Experts of a small language model.
Size: 14 layers, width 224, vocabulary 2144, 42.9M parameters.
Experts: 64 SwiGLU neurons an expert, a softmax router.
Training: 506M tokens, 3279 steps.
Below are experts of layer 4 (counted from 0) of a mixture-of-experts language model. Rows are named router (the router's row for the expert) and show model dimensions 0-223. Each number is 200 + 40 x the weight over its row's rms, rounded and kept within 0 to 999.
After each expert's rows: "comes before" lists some tokens at least twice as common just after its tokens as in all text. This comes from a sample of Wikipedia text that the model never trained on. Tokens count by the router's weight.

# expert 59
router,212,115,109,172,157,156,210,241,135,205,195,161,165,225,187,240,118,196,168,216,153,173,254,160,143,147,220,188,232,167,303,182,152,230,238,187,196,217,162,224,238,138,167,225,227,261,136,102,198,129,248,186,123,211,127,251,175,194,122,244,152,170,215,234,251,117,254,139,131,223,173,229,195,262,257,182,280,151,198,227,235,233,129,192,208,134,167,230,223,219,196,194,266,192,230,192,232,232,188,217,173,206,140,266,192,144,196,128,199,267,186,232,189,215,178,265,263,190,217,229,192,167,170,180,183,216,198,244,257,136,209,272,196,253,197,186,143,220,218,146,169,224,170,195,277,201,206,208,192,221,201,239,173,177,235,219,197,116,176,143,173,199,217,187,194,161,180,220,257,245,171,155,147,214,225,214,267,232,168,241,200,218,214,226,212,168,240,150,137,214,181,209,236,163,222,221,217,223,119,282,203,210,205,298,225,230,158,191,151,218,196,196,178,182,209,174,197,246,144,190,235,219,232,215
comes before: " 0", " |", " 4", " 1", " 5", " 6"

# expert 32
router,231,209,171,171,248,192,163,197,187,132,202,210,141,254,240,248,223,189,206,241,183,164,185,213,140,210,196,153,192,181,229,225,189,154,203,238,271,263,225,151,241,143,198,257,256,215,200,90,190,203,153,195,141,176,241,229,304,175,170,180,261,138,151,194,259,185,203,209,225,194,127,193,219,167,279,197,141,233,201,202,206,152,218,152,165,236,215,151,171,133,159,224,225,192,210,259,205,192,157,259,114,195,192,103,207,188,146,246,212,219,260,237,176,152,217,212,197,192,196,176,163,250,184,170,232,253,274,206,237,177,244,226,265,225,173,235,236,224,301,206,208,223,144,245,178,160,204,241,245,208,191,254,183,207,228,164,270,148,183,163,161,118,251,231,162,231,220,240,202,181,201,168,238,182,137,231,166,229,137,209,222,207,230,187,246,173,200,274,267,227,161,240,205,185,190,170,143,210,255,279,116,150,131,196,211,91,118,173,155,200,190,156,187,194,215,213,235,247,199,215,211,167,155,177
comes before: "\n", " The", " In", " He", " It", " This"

# expert 51
router,207,183,276,292,118,281,126,249,195,243,195,197,191,223,224,195,266,227,126,237,190,201,226,220,182,203,259,201,199,187,217,171,160,163,209,196,196,169,181,217,243,202,136,260,245,173,262,261,208,208,173,175,272,220,165,212,183,212,267,189,199,233,187,212,208,244,196,241,211,152,175,78,232,236,181,142,265,226,201,259,130,209,274,196,143,229,280,190,155,99,143,185,150,117,190,252,156,125,180,194,274,212,217,225,238,167,197,203,173,191,124,123,148,177,254,271,201,233,158,208,230,220,205,212,180,192,155,265,243,279,250,218,234,203,172,275,205,253,192,136,181,180,242,207,138,219,241,226,267,225,196,217,160,236,239,266,188,188,207,233,238,200,222,155,205,197,218,159,171,252,194,232,139,173,204,187,146,168,260,176,175,214,181,190,269,168,187,203,158,191,228,202,212,271,182,180,228,169,168,226,228,189,252,192,226,271,150,207,159,216,171,178,218,186,154,248,250,186,198,147,138,212,160,226
comes before: " of", " and", " in", " to", " the", " for"

# expert 30
router,250,140,157,121,107,162,165,172,192,164,234,221,169,139,216,223,206,188,194,158,162,172,200,162,238,291,185,273,162,193,218,132,200,183,195,189,255,178,238,250,241,195,203,232,246,221,211,200,226,171,263,145,156,142,238,249,146,154,120,204,250,228,177,252,222,178,249,137,105,265,229,218,147,276,248,173,210,128,235,233,172,156,190,246,190,140,253,190,263,219,219,284,201,214,184,262,196,198,206,169,197,189,106,222,229,238,247,226,223,154,191,190,244,154,246,207,213,219,204,160,235,160,169,189,130,210,117,223,178,213,239,173,180,258,162,287,239,255,279,151,192,214,154,254,144,227,197,199,144,177,141,137,149,129,218,247,255,220,207,194,114,195,148,207,187,242,222,271,237,253,175,167,216,226,199,231,244,254,212,148,261,144,181,182,165,196,172,256,121,193,186,219,238,222,230,194,187,198,186,245,203,209,184,201,155,210,228,220,161,220,214,177,166,213,222,201,203,212,240,194,205,185,164,258
comes before: " |", "8", "7", "5", "4", "3"

# expert 53
router,187,157,154,166,204,130,245,259,182,112,209,121,287,197,181,217,198,218,221,182,88,227,153,245,179,189,238,205,147,177,243,178,193,266,275,151,179,138,207,199,183,214,261,204,239,223,219,172,206,146,238,170,267,139,180,261,152,171,166,183,224,172,143,199,174,149,183,203,208,280,165,261,91,195,234,184,179,198,174,242,272,200,124,284,188,176,223,145,189,155,245,251,169,196,249,225,184,269,185,155,201,208,178,230,268,165,257,201,197,199,271,169,223,171,169,240,195,212,240,170,198,79,160,246,142,223,176,233,234,194,204,166,234,186,109,195,115,188,229,168,234,205,237,218,176,253,186,240,229,212,208,182,168,144,216,246,220,209,182,156,165,196,236,147,182,245,176,135,228,189,164,167,168,240,192,218,195,210,184,157,245,173,207,175,228,146,221,154,89,203,199,134,207,241,176,257,247,198,125,266,248,218,217,197,229,172,168,187,166,236,151,216,257,187,153,186,207,179,185,175,171,214,197,185
comes before: " |", "%", "5", "1", "4", "0"

# expert 31
router,162,173,162,168,138,148,212,270,237,268,247,209,236,139,208,248,144,207,189,172,210,280,194,223,216,184,211,253,181,183,179,181,244,286,270,211,173,240,138,186,241,206,220,266,186,175,182,151,218,193,148,220,184,238,202,203,220,165,187,264,234,208,161,277,236,225,141,205,143,190,241,237,162,240,195,143,183,224,219,204,236,187,160,205,174,200,227,216,221,258,195,239,167,205,192,188,136,199,123,175,209,214,148,202,219,130,188,154,219,251,226,180,158,213,156,186,147,191,170,232,230,235,172,160,214,145,153,179,233,218,130,231,217,162,187,262,192,164,98,221,147,247,139,254,237,230,237,206,209,156,182,216,101,182,242,270,148,212,194,200,145,100,244,173,225,144,225,243,152,125,258,250,154,167,184,214,214,244,180,121,136,202,162,236,228,143,175,193,172,213,300,202,254,204,151,198,159,147,224,204,190,244,215,121,135,198,199,256,188,171,238,191,156,246,165,258,193,184,207,219,278,195,223,276
comes before: " |", ".", "'s", "ce", " in", " Championship"

# expert 37
router,194,165,200,154,282,325,238,241,248,221,212,128,214,201,169,296,184,184,203,177,130,164,174,212,173,230,164,248,175,206,144,216,191,236,181,201,202,177,217,170,148,251,199,184,152,185,228,172,222,208,160,166,248,220,241,267,139,194,240,158,186,212,163,184,225,204,172,197,220,181,241,181,135,192,200,168,246,173,155,233,221,206,163,165,229,234,292,242,204,228,243,299,206,170,249,206,172,221,231,167,157,243,240,246,151,173,162,232,211,226,184,252,143,162,122,200,246,131,160,200,145,183,174,205,171,130,281,224,156,193,191,149,244,166,138,210,144,247,223,192,149,259,289,131,175,230,207,200,187,177,252,222,212,232,134,264,187,249,161,89,107,207,205,174,149,277,184,223,236,221,211,163,212,166,219,204,184,242,172,161,269,204,241,132,155,188,234,196,195,201,248,135,242,176,195,254,206,165,152,163,145,217,206,191,243,155,220,190,195,193,276,221,221,171,244,238,125,193,142,184,193,232,219,187
comes before: ":", "\n", " of", "==", "us", "ies"

# expert 5
router,203,222,202,234,186,224,251,115,209,263,200,146,270,203,271,98,187,205,204,211,244,241,216,175,226,227,220,250,196,118,199,234,210,191,231,227,149,123,248,209,224,219,228,187,90,173,193,206,216,139,177,122,253,224,210,168,207,228,231,109,239,229,200,214,85,82,186,237,192,150,205,237,126,200,171,234,141,182,214,186,225,200,264,236,227,175,196,182,149,132,197,212,210,179,171,209,145,161,218,199,188,255,196,239,237,202,143,134,235,228,218,214,173,110,178,206,225,182,175,141,186,212,242,170,218,167,174,226,119,183,181,245,249,226,143,188,186,166,205,136,239,120,238,203,262,222,116,209,167,233,145,237,178,198,236,149,180,181,252,166,181,217,191,198,263,296,252,167,207,182,250,178,168,167,248,205,221,253,215,152,190,199,136,181,198,178,202,222,230,209,192,196,222,240,132,222,187,176,201,181,234,161,142,164,202,160,173,235,119,221,173,266,169,145,275,215,177,160,180,206,181,189,261,161
comes before: " the", " a", " his", " 201", " 199", " 198"

# expert 2
router,165,192,258,196,206,190,250,216,186,134,170,205,259,188,206,173,192,178,122,233,267,190,165,166,190,225,226,170,195,251,201,177,197,256,109,150,174,271,141,165,153,218,188,172,241,254,209,218,133,219,147,162,219,187,164,193,211,203,281,115,224,296,175,96,235,185,126,232,185,226,177,171,151,209,189,232,186,142,139,249,236,211,239,173,201,299,244,158,213,235,171,208,166,251,258,139,247,248,237,192,154,198,219,232,253,205,243,245,167,321,200,240,198,198,128,266,249,176,213,153,132,170,143,248,200,209,200,184,207,195,253,170,221,194,178,182,121,227,244,171,181,209,198,160,170,218,260,182,248,180,201,203,173,201,170,156,190,199,210,193,281,226,289,182,212,182,203,142,182,181,147,255,176,201,203,216,176,223,154,242,184,130,148,179,163,201,184,154,103,192,232,207,245,245,168,200,166,182,159,191,269,189,220,135,248,159,218,173,233,190,214,210,231,217,120,240,149,225,156,150,166,242,227,194
comes before: "ed", "s", "ing", " of", "ation", "e"

# expert 14
router,161,146,213,214,217,228,267,195,225,200,251,210,151,168,225,203,232,196,184,231,223,204,146,223,168,226,246,290,171,143,151,207,245,157,188,191,176,271,139,163,158,143,217,246,245,179,193,277,239,206,199,197,191,174,202,172,272,188,184,185,213,273,178,267,220,210,187,246,277,300,182,248,298,214,195,217,188,214,209,168,193,248,191,166,151,265,174,169,204,191,221,198,170,190,179,212,173,156,224,245,217,226,229,201,172,146,203,223,215,160,280,153,228,169,153,180,235,181,203,164,194,172,134,130,230,135,176,173,216,257,170,189,181,221,227,204,189,279,164,162,194,165,176,194,140,212,170,145,304,130,160,241,219,208,148,257,180,229,284,167,194,221,218,221,297,179,222,189,192,253,225,211,240,163,238,215,154,191,236,138,178,208,175,161,146,210,90,157,121,206,224,167,225,190,161,180,122,206,220,137,254,123,262,218,170,194,215,205,211,201,181,251,168,194,126,192,177,262,190,149,191,206,85,156
comes before: " of", " to", " in", ".", ",", " and"

# expert 22
router,160,203,155,227,259,231,195,190,273,208,205,164,205,114,193,158,205,141,156,161,238,283,200,213,175,156,174,179,155,128,189,116,188,155,163,214,197,177,207,174,168,234,154,186,250,316,227,242,221,195,250,178,274,254,149,208,201,184,230,165,193,239,191,165,204,102,129,136,200,213,154,178,186,266,246,274,219,246,222,204,214,248,153,183,112,144,137,198,197,181,239,224,247,201,239,232,201,200,179,160,211,219,183,259,154,190,207,231,226,251,152,151,159,198,203,242,205,170,209,167,162,149,224,160,175,177,148,205,223,198,227,249,228,242,196,235,206,194,207,121,209,226,238,186,228,142,154,209,234,252,258,180,191,206,113,169,157,207,227,227,227,183,202,168,255,261,191,191,203,222,221,185,230,195,218,243,256,160,285,98,302,187,174,186,144,188,235,252,214,259,185,204,151,223,154,183,144,265,235,199,123,180,168,204,180,157,161,178,204,284,232,194,201,190,238,168,141,188,168,173,124,181,210,114
comes before: " the", " a", " be", " been", " an", " f"

# expert 24
router,207,264,245,183,227,232,210,203,159,272,215,241,180,214,165,263,200,229,262,242,210,152,163,191,213,178,192,185,193,123,172,202,232,184,113,175,181,221,233,240,247,184,206,132,186,166,233,203,285,151,246,174,185,210,193,193,127,174,231,206,215,274,159,172,185,266,257,248,104,175,227,251,247,186,180,238,190,182,211,216,209,173,234,249,305,190,223,181,215,187,173,192,198,169,227,202,252,191,155,252,249,242,194,223,160,153,231,157,189,164,246,190,224,201,253,278,241,145,143,233,233,198,215,192,169,215,149,224,186,151,153,217,202,239,194,181,177,236,189,158,198,237,161,249,211,168,216,246,171,164,166,172,259,90,184,198,191,245,132,192,179,226,223,236,224,256,195,220,208,118,117,183,143,245,276,206,189,194,241,231,276,213,247,187,158,190,207,269,153,237,77,171,189,231,180,220,213,203,131,215,247,151,297,205,220,201,221,97,194,121,229,146,236,157,205,196,205,287,187,203,172,206,218,153
comes before: " |", "9", "1", "–0", "3", "–1"

# expert 23
router,264,119,201,235,208,161,232,203,196,221,223,213,245,214,275,235,161,215,194,191,185,151,248,133,145,122,235,195,170,156,230,160,268,150,229,115,211,230,174,203,206,224,252,111,189,160,264,167,256,186,191,155,192,178,209,228,115,168,151,249,227,250,221,210,228,198,239,236,264,208,240,242,153,269,179,147,177,163,230,240,184,273,174,236,225,150,273,138,152,230,223,277,205,146,282,229,142,147,236,138,245,214,234,189,226,185,279,152,157,251,192,163,203,157,219,230,248,170,160,217,190,155,157,167,149,218,135,206,182,215,239,237,212,233,143,220,156,210,289,204,263,254,175,213,247,249,187,226,145,139,170,155,153,111,154,191,186,164,186,164,181,253,149,225,169,244,206,187,211,163,206,193,178,216,240,256,202,241,192,201,195,238,262,155,143,199,203,237,208,201,169,209,240,148,223,168,185,160,208,187,126,215,235,258,206,200,231,169,161,218,245,224,197,154,266,227,209,207,203,132,198,123,218,183
comes before: "\n", " |", "3", "8", "1", "4"

# expert 60
router,163,195,234,154,208,156,171,165,240,166,211,137,249,152,298,209,210,217,246,172,223,217,195,141,204,251,236,261,146,210,166,224,174,230,234,256,189,155,252,218,204,191,210,172,205,211,255,213,196,159,176,233,201,254,279,272,205,198,200,203,230,172,170,261,152,168,213,253,235,157,170,209,192,197,165,202,254,175,179,163,126,241,177,200,233,197,186,212,197,215,170,163,138,227,198,192,162,186,251,119,240,203,170,234,146,172,256,189,198,196,195,201,121,205,124,152,241,148,223,250,248,220,190,266,211,200,212,183,162,150,98,181,223,155,156,251,157,191,187,229,232,267,211,212,180,283,224,276,163,190,223,160,226,247,203,247,302,249,140,150,220,242,147,105,148,249,188,210,168,205,180,151,204,210,196,213,213,148,206,247,185,250,267,182,198,115,239,236,216,218,170,161,113,166,174,261,209,267,161,181,153,235,149,172,250,211,300,182,223,286,213,115,187,218,210,256,179,179,227,227,200,149,222,199
comes before: " |", "qu", "#", "ven", "very", "ick"

# expert 20
router,219,305,192,198,167,259,222,245,217,125,187,208,215,157,182,225,217,179,159,296,164,221,282,272,166,207,174,187,240,238,169,270,228,206,246,198,218,200,205,178,205,175,278,186,259,147,115,212,247,197,234,179,250,149,178,272,237,167,230,245,170,163,227,313,110,202,152,220,242,316,208,152,223,190,195,236,219,239,227,194,188,204,170,244,161,168,216,165,132,186,242,231,173,167,296,207,182,177,202,228,216,220,262,179,167,228,170,150,213,163,239,244,193,188,235,243,178,264,152,240,163,222,226,208,222,185,200,233,230,232,208,144,168,218,170,168,194,203,256,214,236,206,153,178,157,171,189,152,199,178,153,281,213,251,207,142,184,225,219,185,122,165,133,133,158,166,151,213,138,192,201,237,262,186,209,181,195,227,254,139,216,209,185,216,217,263,231,170,228,150,265,198,189,214,228,203,251,145,280,167,201,175,243,224,242,142,253,215,229,255,172,226,151,236,121,202,201,205,138,193,119,211,183,207
comes before: ",", " |", ".", " and", "'s", "s"

# expert 44
router,187,204,192,211,252,169,213,226,159,244,264,215,221,247,190,206,234,211,242,189,233,212,214,147,158,191,225,272,276,174,180,213,198,154,172,209,238,211,285,210,228,236,237,242,261,259,213,181,164,179,211,168,196,166,226,177,186,196,246,150,216,140,176,165,176,192,199,95,238,122,254,289,247,196,211,176,256,229,243,159,126,248,140,155,230,222,253,187,195,178,196,228,232,312,136,211,132,168,248,258,191,259,150,172,170,232,259,174,176,216,224,196,257,228,209,206,171,269,209,203,252,211,169,196,134,237,212,145,312,221,201,220,167,184,201,182,152,190,245,289,102,199,192,266,208,218,197,203,232,191,197,174,198,194,140,222,280,239,228,142,247,216,229,152,193,188,250,250,208,217,243,189,194,238,207,242,158,234,134,218,169,163,284,198,163,155,258,198,250,231,142,243,261,156,228,178,215,212,210,245,137,199,221,238,192,127,116,162,259,190,228,216,205,189,263,196,201,198,198,225,241,248,243,158
comes before: "|", "-", "\n", "==", "The", "==="

# expert 6
router,173,241,210,229,225,188,223,204,169,222,230,186,236,260,139,163,187,197,176,242,296,203,207,180,99,158,242,229,276,230,153,166,207,180,188,205,206,150,248,145,212,197,137,270,205,171,234,141,126,186,147,192,157,247,230,195,194,162,274,186,264,193,170,181,167,191,204,194,218,245,164,187,213,216,159,275,248,159,288,184,270,170,209,208,111,142,195,214,225,262,250,176,210,175,147,198,169,203,286,161,215,232,251,189,192,169,199,206,208,221,221,171,204,231,224,134,191,188,184,295,254,243,205,202,241,162,186,229,148,265,156,216,190,260,222,197,153,216,256,253,162,146,226,256,249,222,163,242,161,155,277,150,184,106,188,211,189,211,165,197,126,180,187,168,174,167,240,274,210,173,174,194,245,184,206,185,158,201,190,160,222,170,273,269,217,160,161,169,192,161,130,198,156,229,132,151,167,181,265,206,164,137,265,187,211,133,96,216,229,245,137,189,229,176,170,184,183,227,161,186,190,156,175,229
comes before: " |", ")", "A", "N", "C", "S"

# expert 55
router,166,235,209,121,255,247,265,228,150,178,223,174,221,262,152,200,205,220,216,249,192,153,260,153,157,143,262,174,196,158,225,184,255,188,235,254,224,189,137,179,257,162,169,254,239,207,239,178,268,222,145,207,218,231,220,137,168,175,216,260,231,178,218,182,230,161,200,147,261,139,258,170,261,179,234,147,179,235,235,232,211,231,207,186,190,137,214,203,236,220,187,213,253,152,228,275,220,140,181,239,217,209,263,236,226,140,145,158,236,245,264,215,216,217,238,211,242,295,184,185,178,220,148,233,186,143,197,260,148,191,172,170,219,168,204,142,264,266,229,162,183,128,231,186,225,195,222,251,180,141,183,138,181,239,177,239,195,234,207,243,209,191,230,272,203,193,235,245,205,220,186,202,124,184,140,226,241,207,188,197,181,222,228,275,263,135,235,223,222,219,242,227,208,180,181,244,181,272,101,196,113,139,203,293,242,149,201,233,142,233,189,237,158,151,168,248,238,215,186,214,220,176,104,230
comes before: " |", "\n", "–19", ".", "–", "),"

# expert 42
router,230,207,207,277,252,178,159,163,201,189,188,256,127,297,257,164,157,244,248,231,234,145,194,236,268,197,199,116,162,168,210,231,232,153,173,218,226,199,256,163,155,203,217,184,211,195,215,270,250,173,170,188,242,244,181,181,193,190,224,215,201,184,199,297,227,224,151,227,240,99,273,205,172,135,156,156,135,138,202,202,263,195,185,200,183,162,183,183,202,140,223,165,182,152,221,216,206,159,182,189,225,244,192,185,279,217,210,245,204,214,193,190,212,177,252,234,245,165,234,186,230,200,235,122,116,190,247,182,228,145,195,128,218,224,155,185,213,199,212,91,248,155,165,165,166,183,163,116,261,269,199,201,219,148,155,102,193,181,261,285,217,197,138,200,212,209,263,231,187,223,219,203,170,230,141,161,187,224,235,169,216,181,105,168,175,258,216,171,209,209,150,223,151,215,204,189,212,187,253,147,115,240,224,199,203,151,112,237,224,222,156,243,235,221,262,172,215,146,210,154,222,196,238,230
comes before: " the", " and", " a", " which", " but", " he"

# expert 62
router,139,143,214,197,221,197,245,154,221,177,225,165,226,157,204,117,168,247,210,190,234,214,179,189,305,226,223,175,134,201,181,236,163,194,179,188,218,191,273,257,243,131,175,214,203,237,174,239,205,221,192,175,240,235,156,197,304,204,236,228,162,234,240,259,233,173,284,224,227,168,189,163,205,240,212,242,174,233,227,100,230,216,197,216,176,207,124,182,261,164,164,226,237,224,174,189,207,263,182,194,244,120,198,149,270,220,220,257,214,178,184,183,137,160,230,179,199,231,173,189,256,214,222,185,273,234,219,193,184,252,248,228,184,238,201,206,300,199,200,179,237,109,221,194,275,151,215,232,296,309,192,248,136,211,204,244,249,177,248,187,294,209,141,253,192,184,178,205,189,269,233,215,225,214,203,243,228,217,264,185,276,205,182,155,190,203,207,287,284,176,164,235,220,262,189,118,244,158,176,184,136,196,133,184,204,225,168,196,219,207,167,156,183,230,219,199,186,265,216,231,151,161,211,211
comes before: " the", " a", " was", " an", " s", " he"

# expert 57
router,230,120,226,212,104,193,207,220,205,177,229,153,170,219,179,262,187,244,204,200,269,157,218,70,195,229,237,217,188,192,203,152,223,190,223,173,238,199,189,166,234,213,143,173,215,160,231,173,181,154,155,172,199,200,308,265,178,189,199,291,204,120,190,193,261,231,207,250,206,239,243,194,171,207,245,214,211,186,228,239,189,242,191,190,180,141,192,158,168,202,170,155,227,106,247,240,193,145,199,210,241,222,158,233,171,204,218,204,212,206,159,185,213,217,157,214,177,199,235,169,134,199,203,190,171,161,136,223,136,236,185,207,162,214,178,165,186,282,220,179,260,217,259,150,293,234,141,235,197,154,146,141,239,227,162,227,150,178,153,166,179,91,247,240,168,84,233,242,231,160,194,234,177,235,290,226,199,226,221,156,211,225,297,154,169,185,177,154,188,239,188,201,205,100,235,206,193,179,172,266,152,181,237,243,157,246,263,150,171,262,229,180,168,191,242,215,165,151,172,183,260,194,192,169
comes before: " |", ",", " States", "2", "9", "7"

# expert 56
router,204,125,183,146,183,201,244,272,261,247,220,259,239,170,208,263,222,135,189,223,215,206,227,261,120,182,224,164,193,163,158,225,198,241,238,171,179,178,207,235,206,101,229,169,245,198,237,258,232,206,295,245,164,155,172,162,199,192,221,244,261,269,253,217,218,186,167,245,233,130,176,159,227,262,212,207,156,146,232,124,209,235,245,155,150,206,193,152,140,184,183,218,216,181,237,171,229,156,258,191,216,268,212,161,134,154,181,206,183,213,228,215,209,212,189,271,168,129,177,179,188,239,256,164,229,180,178,220,181,148,240,252,164,233,189,172,132,152,172,185,227,172,222,302,163,172,249,219,205,131,139,171,241,162,236,257,182,272,173,225,262,201,205,223,160,173,244,169,182,218,206,167,169,218,171,192,156,176,207,218,192,226,203,214,217,195,164,159,119,232,215,233,248,275,144,179,141,215,279,173,202,234,149,231,260,230,196,179,153,278,188,145,195,204,205,271,208,208,278,144,162,184,134,276
comes before: " by", " to", " in", " the", " on", " as"

# expert 46
router,200,258,213,229,172,265,212,223,153,185,206,264,205,218,189,229,251,255,229,186,143,231,158,220,226,190,218,151,213,133,195,228,202,153,226,181,171,246,182,265,140,217,230,224,181,240,216,131,189,146,164,152,103,215,198,162,179,203,226,234,233,199,288,272,188,240,160,162,264,236,190,207,184,202,242,221,229,187,207,165,255,185,249,228,215,247,140,209,140,189,210,214,187,164,214,146,235,280,150,211,153,171,181,215,182,314,174,175,183,205,205,150,127,272,183,198,157,166,195,179,212,132,219,183,264,224,147,145,193,257,219,204,233,268,186,148,165,154,252,151,253,155,153,244,235,239,149,221,263,151,165,169,128,138,230,191,256,176,170,236,252,258,254,227,174,218,184,171,210,191,133,166,126,259,222,205,237,171,149,207,210,227,219,189,154,226,140,264,188,206,191,185,243,204,271,161,187,217,279,236,179,229,174,108,191,137,151,225,254,211,229,228,155,166,280,210,216,171,214,270,200,220,243,150
comes before: "\n", " ", " 0", " 1", " 4", " 2"

# expert 39
router,259,201,169,140,197,270,189,163,212,157,185,222,197,216,177,208,167,236,229,242,241,136,223,213,189,215,204,303,245,256,213,203,191,136,191,259,229,151,198,222,229,275,199,241,183,173,285,176,262,203,199,182,195,270,231,160,136,139,198,184,185,174,290,147,257,186,249,138,156,189,242,206,179,197,202,183,131,152,268,243,234,197,235,219,246,173,210,141,281,159,187,241,185,206,194,298,111,147,238,149,231,208,164,223,201,229,198,249,186,203,257,251,264,199,269,168,154,255,206,156,257,249,178,186,151,139,236,212,159,211,221,157,157,191,180,201,179,239,235,130,178,160,198,239,151,209,160,157,162,144,235,140,180,125,151,155,204,193,203,208,129,246,121,199,151,266,254,247,168,170,206,184,246,241,194,173,197,224,181,155,216,130,245,193,186,192,142,255,146,235,202,227,157,229,284,196,174,256,242,237,199,176,158,216,193,212,190,277,163,201,187,205,185,211,154,211,178,184,207,225,233,145,132,221
comes before: " |", "8", "7", "3", "4", "2"